Weights of a small mixture-of-experts language model, trained from scratch on English Wikipedia.
Experts: 64 experts in each of 10 layers, 160 GELU neurons an expert, 4 picks a token.
Training: a variant of SOAP for the experts, 625M tokens, 4772 steps.
Below are experts of layer 6 (counted from 0) of a mixture-of-experts language model. Rows are named router (the router's row for the expert), up (a neuron's input weights, with its number) and show model dimensions 160-199. Each number is 128 + 32 x the weight over its row's rms, rounded and kept within 0 to 255. Numbers have three digits each.
After each expert's rows: a language model's description of what the expert responds to. This comes from a sample of Wikipedia text that the model never trained on.

# expert 8
router:137172174170147131148120087169157106153110154164119160130141100064177114085126175132140143119173136138095197164142066120
up0:120120100117136117144135067111107174114046123126132187152089131190072087173108145172120149106114085081090141107133115154
up1:097142139131139123120111122131132166146110193179156162094086141082112094142147147120096103121149134096066146179170092144
up2:072120185158116128134138094126086187180068104121128129144087112102140134121149170090127105102199085133076182161134100158
up3:124183183165117138100120111077156109132052054142129145164120070048109129160128142103122128109117157128131116133114125104
up4:186169124105197148106152109113141169128117213135138176133130105092101149108110194228129139122144103102093116106125140108
up5:146148088131092172172139107172227111107179157214173121127062098124128076171103156171090173150149146160186156142107090143
up6:116167151123133115118176135164203156144111126119167148104100111158103116152132156139095108102169098082119119146183102114
up7:053119080141150150077135062106129113118203063173149132147145092089095077119146195122104139131154196153079119127156125118
up8:119142129148181161113116125086132115132094129153121126116106116110132115144137127185139077104136152156145121122074133174
up9:113120152139110100128135119175119194132116114178154143160107143155092125113129072104052192157100093119087109149125089127
up10:130095114137132125129071152187146094136067157111174155180152184060182073098136106069161150136120094128173146123175101119
up11:133129173119173201124139058116122125170097149180154129130087155096103081131119096168151106066197163161137157095127153119
up12:149142166178082168127135135147174108148112145081122123174136155074112113124170089135067099135056058163053139132139106115
up13:103131095107174143131153121136153067153193173135136084203151141145149144138147081194145172145139164075157114160111104131
up14:174128084105123175114169108136115078141155080177168093211107109127170089123105097181110176099180178145132068075155035113
up15:128149159118137207144128117117191156140137149121130177097087149125095106111163144113091073123135152128111170165112126121
up16:131098223095102116159109111164137141144137192140110131126114181120111117144130134118113152065101162172118138094180142120
up17:087122085138100134152099126161142106138145128149131100196158103148111165155142162108164196142184098121125119165163144115
up18:098182157133151161113069096159130162155091141166156148142105128110102114159129164158088164120128128113145146154149100113
up19:076131136119109149143095107140175161191120116160159146114092145106115139137132146171101168125115137077106119134168114161
up20:103144140157112156164175114130143149149096123188177155138075130141079105164108201120078143079107119089146149160187128123
up21:097128153136106145150093050119175117159139199136156109102064105143093081155146129158099158095135142102075161132141099122
up22:096121130130123106131127108114160156117167112136136182093116118122163085102125142124134081087131100084089200165208129133
up23:115119145162172113160153142159125100125146170113192158116131126120078102193135102131117151100131140097136108121189123142
up24:115135107097089124151146120092122084171149039149106136199129137124152117125164141090126165151121117069100120139171068131
up25:099161178173112149180139078135148124152068130171155184146087104142100094143156147173127149113159134124101128149136101120
up26:121087139119149128145158101122169140207104106098153080170117150089124117184150105126082163105177142123100112140155118131
up27:072206207155181138105123108060151159136132099053109093148135137117123092166164132161101124137138149146106092149153103129
up28:118136128136103132112098099124157104108105126167187158158114109088101113120140160117115111093190119104078085157160103116
up29:049083183122125171105052107184153164136055127193148116134087124130137134147144078211115141091165100143218147142135104092
up30:108180163079124127149171097106196099131105104144120161133111192108084144169094113144109146131144141107106166088161112211
up31:123137133114118093180110045087184114150148175106132112139127154149141126146131110139119156056121140151115140102183129145
up32:097181134098168149139132081139143109139110135174125143117107137096135086134144153166117167096118153082113119136197096110
up33:093147165168140168154120070114143127154130171166167147113093100102077135122138196169121126097103117105126171145149132151
up34:081146134135221117151149117081168156141094131129135165173093020142110100155142116097082177147145133117138143160155131153
up35:074089154154106162065096117127163094123157176122139148141073082128146135146167106128101179118163163099090141098156086078
up36:084128120111137140098141089151166129123117119149162135121073119137120101139169123144107173124136164112110125153181067149
up37:087152153112131182170118127174145152212114146159176171099091150164105077164130160119124189117128090084083127152163117117
up38:123171162106140194120197118136139141220099143090136133130146115122111139145102227115086209150123098130127179191104097128
up39:081138136183156159145121071138099105136138126172200090136076162150116073114140184192107124103139166172149100128121113148
up40:160129147177177126119169115140154155154121175156145174107124175169119133087101097143087115123177165120153138089193111064
up41:100069157135178137162080136174118117148141170131136118136087160116157099067135180127116172087201133114102128114108092111
up42:124137164100166163156151082128195102179107138150182134152096108128075125199116169174062157120167158111088125134159087090
up43:156103136144143124107127070190081121234142109125125108125147104171122059104100154114127119125176141100140153120131143148
up44:094181188175081139179115126187149154125153150151120103113147057134110084145136165175164187030132096136079168179157095147
up45:161162077188111112127097111132137169135181154147140124102165140141112117096190116159088114166134156172142150153156078117
up46:162168182104145071170117056113129145146083175124111100109130106116136109149161129156153198055135134163175127109163076178
up47:114190130117156192107131104128159109189130180150148119125085122143105100132147155172089188130176132094086131149184105143
up48:134161088132161108158170145137153109158086098126146117180145138156106132124124127106146124113194158133088119158193137131
Foreign words, landmark nouns. Inner syllables of foreign names and IPA or transliteration, such as Târn-ava or Mál-aga, plus River, Bridge, Creek, Lake.

# expert 57
router:107175139161177108095113067173153132181141172174126170167089110053140114072141152138058149098129149116123137162176078144
up0:113159109115160114079063162135177129090107125112103085131164097114115105113108140111131146228045132103131148179121134157
up1:182132151167122167100071111118140129098073121140150105166128097074117147232105175155090138080137130174135124116111124133
up2:088179103101086129083087116155112133135151065123048121098100169090087072104160146151130158170122187135153191136158184115
up3:082106094118106176167162122135142127138164116143132116082103123116100098171111109167104080093201093153113113122160166104
up4:127132111163149130153131093140139123131120113121150194139171136189127100138082050127132129144101094144140095117128082087
up5:183106153150122146114077126105139117164101145117128111165137054166125108128149169130146089083116156155149124161152136107
up6:153137188189044193099143108098109123129159124124092147154150110150132168151154168143086078091135107128159140065148134093
up7:122152132161106145187141111135132134153116113137156140189120145156150115178051120134185168144175068057096148182092133159
up8:052188123138172065092062152130098120192062191127098150125132151170091090137118134087140115183097174141101164160143166099
up9:185179147080112077127180081149129086171080072124096136113142102137179114080145151134054117065128185082174150144144133146
up10:160133120126063139100095138121153127165155109086119142138137107138128074152137171156075157161087113094147171152145133120
up11:079152202110054186118144071185149143159145137142173170134158102113154149115133116143088107158081120111108081114145092105
up12:146072135191117156177160113157124094127117152143186178055066135137173129124132144140123165100179121096123105122117158118
up13:127166068148141104160072163143156156130118147205152136089251123138149142162124162124157111063059116155090114148127128060
up14:150157132168123157125162119149159088156123148123181103093119091080124116144158088151158176101156126108143165138143118126
up15:094107081167176140188109116126140153145093152196189139129128102157201104120161137117126123070137162071116127130116057096
up16:127108131134153162103126082111147140100158129121112097129164168090115126149159089129184095126162130175109144095145110102
up17:077135121157144133117104105128175130140113158109140078006165115178114091153123133153118139154094202203149132163181154093
up18:120150138206113139177113136137198070158159133105149134143105123146100066126107149125117099159119103119102185122107115083
up19:153132143155158133137103123127138133148130137117149148087074134140124104159195160179160186129104151106146097062117121082
up20:125133138126118125108141147136123096167144137161122174103148111138184151117156111139144122050097115129139146157139098107
up21:154127127186110110120118129097182130122127095086115115130122140120082103188174164137184087108095130105133154118109106122
up22:153112107107120186052120111119182059094135109106158107099147052195112102165121127118077132125134130126141180152129123129
up23:137106140154121154163128109138120137197119117161148113096174125106117068160135142123146196139119195093153138132122090135
up24:133092117153179125113129105138138130141107156154167091155130084104120125076187130138138063143111131101094107158208100150
up25:149158160135071211129126119124171116125110171167150157111110130097135079154129223118191170136170117046105176153155072125
up26:111143116101183112130137088091131076129148142106101214166109142079162102090153164136150093126173102109090122081142121128
up27:093170107113138154116138149094166111108153176106168091124098174180101130121087142061155086109181167175126098157166100065
up28:170138132128098178157125094118117112109138167166129115069163084122083116192134104179160138181200130166133157169158136148
up29:089155124158139126114147113106120076188104127136111171083123084155090152149168132127135124068170102092076146175170152107
up30:153145130166125164095110100150121157113131107185145105091110135156089122082144117158124128136125076135116154169108129118
up31:078140139105156133136098099162158123146071124121179062132116126121219138116123172109133152137105126160192139087157204126
up32:077094131094110106177195119132150072133076175122098151101133157171119181116102144105149086081148180178093170169163144099
up33:155136151167149136138143072128143104120133146138060178097156143146176154060168196176120153083101181145170109080118166121
up34:146175074090121139069103117170125064177143193120087091176124077147149176122106177136206050078138174222118079184185129124
up35:139141141132136092104124178143116121175135141127123134145161138122115164111039122125118148098160128125119103205196134096
up36:176115137146162116162142163151115063177142143148172112087124068138112111199134150134194170126131154109130135118133130129
up37:091117117124174117134177116148131158049134050172169084152110127097127145169135120159097142132107095165119159158115086099
up38:082145118130174133146108050179116118127160181129146160154117137098153116107088193126126143112178129129131137179146146114
up39:099164129114131166092157159061105120090146088108141089112151139159112099122130202181220067149114131128109149126202137095
up40:065096062092170146094143147090147175095142099139119079129155121145150109139188121142132168177126080115174173173128155149
up41:205128125150158155167091159105108102150099137110084082078170069148085175145148116149086167084129133052145153119173068161
up42:083128124107102145116163106079137111203159125174093101085191075150125138174116154109150121146100088147148134136178099123
up43:143167097115052181157089123145144169140123154157104115091130090164108137111181187097117131151138147108130168160116100102
up44:094081122122213183108147123130178065083172183150191103122074163108121115120128152118207053100140130116104105198158119105
up45:105162086134108107049127035128079149111075103135104175143052112169124093115140074141114139079110164126138152180099186127
up46:047111130146120151153132105103114076135097155152177113106127114119091107150154104109169121144109154142079144088154132127
up47:115138130118134077160106077156128124176103142120115152199169094163144104096196175095108123146118112107089119132131119124
up48:103121144110103147067110142090121132152123150119149104131136131119077160134126172218107108137127120109137149162145097106
Articles and possessives. Determiners such as the, a, his, its and their before nouns, especially in "As of the 2020 census" and "helped the team".

# expert 55
router:108190165135174149125146120147141118156104180169123142127113099078150152096112208157128149134124139070087154165148111080
up0:118137122108157142148101093124180115146120192121124128087044144094113114085160168143047170129161149093137152075136121125
up1:099142190097081126170141151150160126170150097201139132106099183114090104146160105154127119124131145125144098151112113124
up2:128135129107103162151130130179184139118127159144108143115135093081127118081173158123155103131129084071083157114140144082
up3:143168119156178140135167143133177104147178109135141090106154152105145087086115143087099094132157108178141149151179113139
up4:098085102103153148120106156110117104102072135152143167098111146096064131139123099171151167098159104129077109135104095101
up5:069163159125158233125171105158142118178098128119163157091097129103152128180125134140110127111145142174137115129143114157
up6:084094162120161081065118191153115101111178115128133130110098142127090103174131070109129083138127157143095107097091131173
up7:100160087169108136166128105114128106131153099141146092140115094088143086149142131106118129053171117168160121139146142119
up8:105104139106063151140076097121130135177120088191159157118086164113085085149167149205120141108144151128134115124125067116
up9:104177119142185160166150111115121156177093119106120086115139124137125090156151093135122111139171116107128109140174164089
up10:114126138087132227147166137153106133106111130133186144146150111113100152163188160163133163107152065106154131125157116141
up11:096172119095169175125095125169118127140165163169127144183117166138109098111134109200124148133135095120151097179099112180
up12:127128168152186134091182105112124101165097148178110148174105149163169161141108154077061127140131135078098150190108119092
up13:095104138136103196145103102119142115174085154190155149177081091138097051154173130173105165089118155091146129109173066176
up14:077178166176144157163058140157144154184142109169181109158072133110139083138130109185109159100218159130148138150133102168
up15:119141148118133086121150181202170120086113152092164190119183131128165180163126128111088153136172066168104127115113145143
up16:131157208160197106134180097135179145153110064144105103153135158092116133137129160108124106120128088182139167102172140112
up17:115134166137163152159135073133138147145164090146178158174118102127114072132140110154083160082114192142079139165088053142
up18:124101148130156156149145088155154130141134128145182144134094110152144095101158120144051198114177169123103122186161090162
up19:120133100164149132152145150148144104164108124141176236100066112140108104096182136148097178079201163134102129137156072151
up20:152139165107125157170128112128167135074113141127142143093140105104147130132132110158127157111148110160170144081132122072
up21:060097102111135197173089113126125135205097092141103080163145061109073123164130123134093127078175101069134123112157115143
up22:097116166145127188152093097161153072146094168161200158101082089089094083129160156159123140063138106120157137172151115119
up23:148124111140164135113081150124129137150130135115134122148106108145134149126115128126144154111126108099138147122168094135
up24:086140133128098126155109103168097051170129129179084130115142163165179098124146130177117195080099159179142109174125088154
up25:073107162186150137139125097117170095183137129118131089114128157140134113156146185118143135125176171185074121139197120127
up26:097150192165106163103159144113127156168078174150151165114155056060139144147170118194131147117164118162171157175149082126
up27:079050097164147167179110090162134109182157139152163134100114139079051107128155118198135154087123133130131117133193108125
up28:064142130177125130124121136233147123150147134087123098159107086118141114104105175188109089131152140087080152168158131134
up29:119128151146156168177124092134153136183116157134152202141111117107095061109153158167154133079173125102109138117161090085
up30:118123126132132168156117084120159126188089164188165146115103113107105075121138136165117188081148180113094159156158055136
up31:135147135141121192180125099141164073164161120182137172129121134113136092102134170154084129118170151085175120178186129129
up32:128116151157135200128169162134153107212069130157087124142121110087108146101165142126098167082135131083130166091206087128
up33:106126140151099126133148111166121139137120181167112144132158080148115145123148228149151105078188105088165160206123127190
up34:108166150127141178153117144087123075168077078144141147136149141113114170089125119178115107082094161115111165140154108093
up35:154147144101175113151045137105094116075121068105128195108119118147109139199162109093153091081109098029119135185155076111
up36:120128120147129123151109085140169117111124122153200131118146130137103101144120111139143113131128104138127148129089117114
up37:121158172084117113174112120134105117093176106114173106172066157118090116111171133086118078115165133120101141139114138144
up38:154129133149065063113139149124126104144131128150172106137115137127133140165131160155130107159107117164091147135077145141
up39:167150171138148097062180154184118114148178146112132164135112155147102096103111045076149135078135074117116129115156098172
up40:118113163157132110120191100122126211129055196143140124136093159153108030162121150099133126130125147161122145116175129139
up41:171114080117052181173134157125121125126084147100171118073106155084073156248138155116167148158113132210090118166136111157
up42:132145130135180129164141124116107087140079150177162132137192097085115137168105120100087200105118124102111131158111109157
up43:101152164112135182172099090126124083137122153177198180123095146107119087149134173150121114119125135085118129119174115140
up44:111079136109137111091085140132129152150074126165132145118110146088110059120131133153129114095124136126152147060175165124
up45:196141099171177130164031115157093150132093168124141196113119160148116119096117121115110123138125145081136154125128125122
up46:141112133117105124125134113136121147209082154140146153161119116090101099128174104166137138084179174152148159100156139106
up47:133149138165109126111124105115219117164154101115155181109104162140127146148158191109138100135131085098169126165187123068
up48:108147166125160156111110138127126066158130134174151176097069134105107108214142124160077114071140141114129100113170146119
Mid-word name pieces. Inner and final pieces of foreign surnames and titles, e.g. Sotom-ay-or, Karapost-ol-ou, Qu-ix-ote, plus brands like Nintendo, Studios.

# expert 7
router:116110158156126155164121134161144094178113136130131157081088073082174135098128157161117148113160140075122140153160135162
up0:089094145136143103149095112134116119121098114168091122081099080166102187101088149141153096144198157111145109151198134131
up1:123153142134179110174049180140160124103110111069083213099128095130152121087198134158114126182150244134155108100197142175
up2:107107149162147103150185102128154154183129108134117097073132179148119068156088117124104127057161130104121108119116102125
up3:143159212144125177036109164135138120130140164096151167133164124140161159083114125145113074127127144107120117104145179144
up4:154144189125158118208161113157118089109087126145122131108113123148140056084132141120086135115123105146124125130125124087
up5:128133201146145105129172160151137156158099131143086090158129146089127124122143146143147135189127042130089129144125067164
up6:197129134120130144123195148113082126151142147129175139138149145110174198125109143156126129135167139140100107140161081056
up7:122144188150164091119081101163150142166142137172139133150070163140128080098122159131124137106145130095082166197159088043
up8:163059136119163206094162147106127073101129203135160067162068136104095089177214155091128125101143070110089122191139113120
up9:088124120124221226139133043148170119098105167130150073146073124074096088156120138093060111105167090114121103130154134145
up10:125126131137115141169160121058126160107093138118155213119165132166092094163147135155123163157118143134123082138230088079
up11:102124166148090117077128099138107132088095159150158127132087173124128167124178156236106155084070145189147132193135114158
up12:094192093139045127141064133158117138197077146146122109142181104107104130194133164120150127127110081080116100177185122128
up13:097129165152126113152117101199104124139130138135195170123060105071152115091163128150103154117112119104142129126131088125
up14:093159134166130201175142078130131100183078132214188108164151128131129048139168152102133130157176151091126161137156081084
up15:113168144176102116164183079051129089186124112122144141114078146133141123113106120179136087123123163081160128169134173096
up16:127179137103149158080053136087106141159058159140121150120070124074102116148173163131085142113117088033126112119119120110
up17:063147179132110103151130080113152165146088184139165172139105149124137081149131166127118159082148167083085150199146095128
up18:100111126194143151155100096122110023117113124137114161107103080138127117155087124118133151135167110138139171142123097051
up19:211136123204137144124148112117160137124172234124150152161100121203114119099139156157074118146108164076057146134180115037
up20:101122191112182124145121103118100188115099155183095130127051143128143143200104139122107136123177135111102115126097058161
up21:119156161138160140076116130145141103151086190167139173136115142117127161143111188111100145116175142132086131161157117104
up22:098192132095072166102157132141176148148139154185165149151081147116118145134081082144126154050134089101108154138119130150
up23:074177201156137126114138059178160115112118129156164121175124120150123061104138154141069124111155168118082155178156098124
up24:108182129135173122132124099158186165096095170181123144170059148080105065111162166121058152131136118126104164193150086108
up25:135076175135119147147220091134135141132086122157157152115066156143123134142107162118119163147145162135117152153128147122
up26:077116126143130156150099136188128035134093114187111130089097154056141124125145113134072130163128168117159171133131116099
up27:155121140138142132073082100102128132110077138176109117124064125129134118161076133130160081108165145128096120165053090122
up28:117160208143128131156078104113169160168106187141140140146036112127102058154144156152142153125143182148074149162145096126
up29:112163202136121184176124068128140072140083108141140187155056162177159075177105168159155151114145090083100119140166093145
up30:092175121100147126198126129191124176121106093134138118128117138112076111148116142163135168100159107163079223188136129138
up31:095079150141077154181143097167120100081144131168159132103161107088066071158182135154167158138128063165117120143177127143
up32:095120107122153160090094097112118152190105140127121124154081110151173112134171119075143074125124197148111083143131127102
up33:124126147126109091153072144149137122110136081135116130120042166122090095089110117147049146095097183163124158132098115093
up34:068152141161118087127082122138194088087131178158191122114146083104148100100165166082111173127171134089135149142166115112
up35:139154141132196139104108144155152142152104107160104152095114126109088128119189179160115124185079106142150136113092111131
up36:161159160088140144174121039170160153141106145136132126212144174150103115204149112119089144103094143097129162139132096117
up37:137146168152092154141155119095151133130072114140161117062118147168125125110103161139148152120143124102093173116137104087
up38:103100102059151136210072089188159189124121098129133089104072123153131153172120159109187120053146091131098123168153121168
up39:106114143164094146140112115122140139117114129136141141164094175092144099101174122115089177086053147145108190107100125116
up40:084146133165124138129199117134218149185129140120119120170066112111108116055068110140081081129148189140135120165183143188
up41:147083134097099106125109126126156122188081115111164129177129098155122152147114168139051137086139114129141117093117129047
up42:171170156100116155107143132176154121132192159130188164175133163088159173139125194110079144095095136125126106138135109157
up43:132139164129184121172157169139108126150052173125132091086118139108109153146139174119148145161118072133126152159169120161
up44:122153198149069090104131130127100098155126143132111140138149126094180143135179141103115102102126126170161114181126151130
up45:145071161111107188090120102108155107119091118150100115145125119077099134076119131147123122093119163208139116161148128127
up46:067122138134133138083154128086106161138150090146144136113122146100144143173160126136152118184114136144136142161164108114
up47:111116150098082181153093159150137121141039166129151159148114164137120090078148154125129119136185137167096198135122114077
up48:125179175128146119089130130151168114144112135185160170108083157133124096183099178101110155114092102098071150182178122111
Determiners and object pronouns. Determiners, possessives and object pronouns after prepositions or verbs, such as the, his, those, her; also empty table cells.

# expert 4
router:121140192164141149143150113160141120158110128170172123138110106084119107158149172146106170058166103071098142115130094080
up0:129119164119150120162131090132122143154117175170160128136080149186114121133136153101150168076134134140072113154138120124
up1:090158111168132150155075148163155148159144131207133126083104180151116137139144163112172103117167136122107120169151106105
up2:168176091111151111092110132155161095111114070121123122093131046187128104122155099116175099139179145157120149199174143113
up3:138142149155130120156113163151125150152121159211096173147105075105127170186101140227085091070246124120135213146141081105
up4:115157227131164089099130161137126121162081129179126145158071147101093114164142122158101146151135126186124152148114123108
up5:160166124086165125164157113166179088123144132161145138142102133095124115139193164113092172153152181079095108159166162118
up6:171188159101159049141128170089110150111100121104120140141124110137092135138106119195173084210110159096118107109125112112
up7:127170183134190127169144113178160112205136142144149139106106110169130097124192144088108120107150115127046154139121106163
up8:108127155213171152106148059116177128136137178164142107166087169085117114091171106119103125092093118063140098130168101094
up9:147075150087111166157112112113118147159118139122175209079112099078149113155101141098128097104136176064098105108117094133
up10:103145139134132144137133093152146122191113165142116169116107126147135119088122175130184127105177151106082151169176096140
up11:130161121137166130109108133155140137108104177194124162171166138182126118069212129121136129112150115122042175174159102136
up12:124120108125215081085109135141145139132093128211079090113109088120146086098165123121048136178132138143118159149153136101
up13:117116161209164096158094116147184127157172177133133194138120196119105072065143147152087141050147231094056126134115165099
up14:119128191208163126102148114158109149113140126149152162085107113103122117128210130146064141125089135165176110144127095132
up15:163161121147094082106135115171200172141099176180145153107089131147101097050121204136067113123136092135103094190174082115
up16:081126145167103145090086115136140139106133113175045148156046172164100126092185119087117148173147102142147156148148098132
up17:142079175122135117112127126151129155183125189197087156154061084120122136168105172156153100135079159176147186141154115152
up18:153153139094189161114098069142164073151117139142130156075122126116115127093131186179120164123150170118083129169142102158
up19:114153133149137197136101076122196093175113194140149136151108096115135105073121207164124124136139165104100125190174113159
up20:148130084155112142115111108173209119152122161171139170149162066073155128087187186121121093127108094122106088175111108134
up21:138147143146140170137093050161146113180097172179121183116127089107140099102144205182121107120141174118148186189160112130
up22:107164118117148139122099111168226139103171115139115127135136093087152120107199128161108121110122108129143189103147103148
up23:114138095101110129124084098188173120147115148138152126147104123040152087152114168165143136106109149153138112156176151127
up24:134141142169107131132133128104187099174135179145148166097146121109163119102132168122086136128158152087090163175156093153
up25:113180172093194082132131113145119129117042109168147072093160141186146131118149089127150184168168122140089147226115152095
up26:098147187141126139132097091143168154165125186169183150131081136100148089072138181137113163123159176125124144146151111128
up27:135093161160153151130168096144122161114144136150155164112094179128135171169175108087136183096121138117051089126173070112
up28:108116124161138138153144074131097068102097164110069100096122105163196166143163165160127133139109226153142105119138124154
up29:133121150150165154167132132103198100132136190175124166144061139142153110080125166157107138122165160076079166173150118130
up30:111149161133161103118107137114162133136082172161150165149090108142127130094119164156086140112186123108144125167194097119
up31:163139141193164118128109099133131090132064166190109145137127110110191096132149132113108126143165130122158156138125149106
up32:109167170127140139142088100123160082146073178155159126152037115144126132106084132209114100124109185123108144137145116110
up33:156125090154128148162173121111104149103139154175125153140144105137133159150156138083128129093162137131080160173184086127
up34:101163130146151150150132089136159136138121157164130177076139098165113112161160160153124133131126144122105184158150125133
up35:122136152126184182131131109152140113157117210132133176116113097095088094114165156111136154178120145128149148146170103128
up36:066146140146121073174103099157129089093091140110119149129125101110111108090104188096093135106103118129165171158178160179
up37:110157186154124156124166113159183083142150189177141132151113144103110118077122164171108112122135170144132141153154074140
up38:156160169152126124146100116152222122148151157174113163121111151103138114118120207122093113175145142064171146163129094140
up39:093165133131152138165164123092093094138109084133112084114104146107143145126164145118160144196171080077149176149129174107
up40:112135170128139163160128123148127114153089131184169176142124110086163114107139150144112150123188124044131113124147076162
up41:135138169165138135115134075137105107111152146183128109147106157076169129144171179098119132145152151131100176128110131105
up42:114123134134139137121103102132160153136127156147118152092059117093103106132135174148125115127147130093107131165171137128
up43:131156087169128095136100125161149164104148105163125121128102137164181132121181185090088212087143131172123142182159136137
up44:099132123061090219102111117088121099123126103148133071135101120164110166146126100145146146088115136149167142120156122168
up45:168165112126096113163128152193108137155159142183188129109086075112101112104154174123149109131135107155133172113144077104
up46:116150053069175173123138106177150113133094080132159133139114085149118126095089137120124115161114114110147140175136117160
up47:151119075179115130151127106170154127150141135140104160131141129171161119136129155127125153137143150070069156206130150145
up48:096164127128134196158132096105105087121160143132150144134095046175130195128115131123109142120118117147165174112103134129
Clause-opening function words. Relative pronouns, demonstratives and connectives opening clauses or sentences, such as which, where, this, These, However, and months after in.

# expert 33
router:096170184115170135135102110166147095102096172138146195119110132157143106105135199184117176113200159077100143187175116095
up0:123164164132149119143131105149107126118077146145149115165144143166103115155086097143136116085142159182108161134169145139
up1:132114156164140184155152084060122106189128158185146136153095171028110092144156127119082115095173118133097137131158066089
up2:136092174102084119133108140155159105150154085195143091116158129164080144146163111133127129157136173156078136151164088144
up3:135121161097204179180088053116124105170133125147109096119128130094100114164167188104102169106150136135095091103158101155
up4:088121149153143188118131096114077126163142079186130147128146143097172148124160100155115104101099120133105110115127114104
up5:170140137110132167137118133106127186134099116146142138130097105144039106128203095104108126079135160160103107124144120137
up6:134139122143125159156089128181158128106088143183121194156105129167095092156134061074116072095185123143125174159168092147
up7:093250115122158129132088106098097227143136152084130136153130118084176151108134157122152166129146110101145145104133129132
up8:106161186139144121139171125168122116109062133130149167155124107120126164162110119138191118118106139137117136137171151194
up9:153094144120138089161114136179147157143055163130147182120143141129117087124217204148102165073160131132102092169160154094
up10:127092140138114099133137100175113121175092183184109155101089094112123092125161109140085130092174111130108125096181087118
up11:152124145176078166162100125108109154112095111162118164169125115140142177148155137023048108087165112146067153107155066109
up12:150081136081133140180096090198103096147146135170160123104000105116152058148126088094147119059105191152096110155161066178
up13:136114190098125105198099136135148146106146161140159140126159206087186089097129146064148130113135110184203151137158110122
up14:044129162073116128153055123118140100142166170128102182159110147131164109095165204081129090121114135143094131160138098122
up15:104130123146132170134113101141108141155124183170175061144082116096107138132168128128109162102127128108060166145141078087
up16:078154109141167153082077118090090193087171138152142051207131119092095110101095175123189127124179101141127096103099106095
up17:115070123093150145146079118104191086136132119140189186177117122093100105110121068126079087115105147198098100135122090139
up18:137127177137136162140123103144121127185176180170156107149130175101133065146159094136119111103155140149101121130149066152
up19:160142105129121131146105101121106114119152118183130175132125176135102163095163130154105162085049121162082095157167118112
up20:133153131131144171159127079159197123169094170142128065125086064073158086153136135106173126094113156174131120096176115112
up21:159092126122178165121109115167147140114056103184148168128087154105175110106146132136150135083122134149057092129115116155
up22:104093115144131134127115145128129109147152113122138151186133106142151073155166153080110145143171099116143130156137101138
up23:103091082104178114116138116134138132099117060068143176152088117067158100145158125097137117081130128157140194196112136167
up24:092131095078154168137062138154125185152128094092135107114139079100096122176154113113101154128128109122138075077153124150
up25:128164155168110173114127116127121140177150160142148146071115119098143110163101117164143176116140198173141099103159139120
up26:148108156101136160127066108122138153124137099109102112093102147099196078109163104199156109080113122139174135065110106140
up27:048124119147063112198146091137143153153086106138138082169139150095117104127108100147162167120195134112199170133201085093
up28:108103149093145176108130137149083137112125129115158081103079194144109149067190180097141119148132142200186142137121132170
up29:133146112154139116154076107118143176150138149180111142145095113120158106134167088117123142145177146159141148127164071135
up30:117102118089180188108075150139122178158133159165159081159067141104121121156132105102055096088172138155138064089201139133
up31:134165146164155114168152137204133153132088136176126106150125156083102118118213111108151137130117118148075116173111129142
up32:144091162122119141160075076123110160154115107091094144106133099160165146142166112163065149118105147180132071098123140148
up33:133115119199116107113113144097170078140152129146126127153106097127144117151094029111115129145141161159122067150203111136
up34:108181106193094163191162106125116079154093133124095093098121118152094161150151140133122172111105153144097161155129070098
up35:125078115150193160117113116151149176131078131140137141142115083151170158137096081165079118113072105107189125117149082143
up36:077179147143078190139138098060120153152029145125114103084111029103091065164145188095125135148146133195172114177156153102
up37:078164170133182156104176130128088090119118055102144082068110105134175097112139145183126142127154149096131112096150138147
up38:117139132183165170132187051164143120198137143162168145125057133108130091114154145083078143062109131132127111176160103141
up39:165157116198090138147181151115174174162151151131119186086105117139109116097100189147165162092144084108122112142131119091
up40:103102155127119169128124085055102144109145186163135098156073180114065118129115139138138121112080096158107118091114083147
up41:115121147130114137110105115162031087123099119110159088133134100165122054152159167129158121082194153156117133168120082210
up42:156130121142160181128187081112118117155139207115105092111105092114100105102158106102097112125142157139105145113123108104
up43:098124173117161164159156067097142109111139109108113144148131096146131154142179087174145126118172098090117176090140124095
up44:161054107166132141146126100136123141143125149179148188167139096174160107177128117142138117108123151130094093104140074138
up45:151120122080213145095169117139141103107183126142151150196127170117148141124130055182152161169147103154038057071218102118
up46:092130188177150134097160166118098072134114175142139115149119125123100065093138176181120115115217192088137193126110105112
up47:147043107139117159152113153134147107143052099126111110115097097137113152190132073092122100123132119181167062151141114116
up48:161171074143139207062178146121080207131117139129133062139114090164091103133170111106097131127153066112099088122185127153
Personal first names. Given names and name-ending pieces of people, e.g. John, William, Den-ise, Sebast-ián, Krst-ić, often in candidate lists or bylines.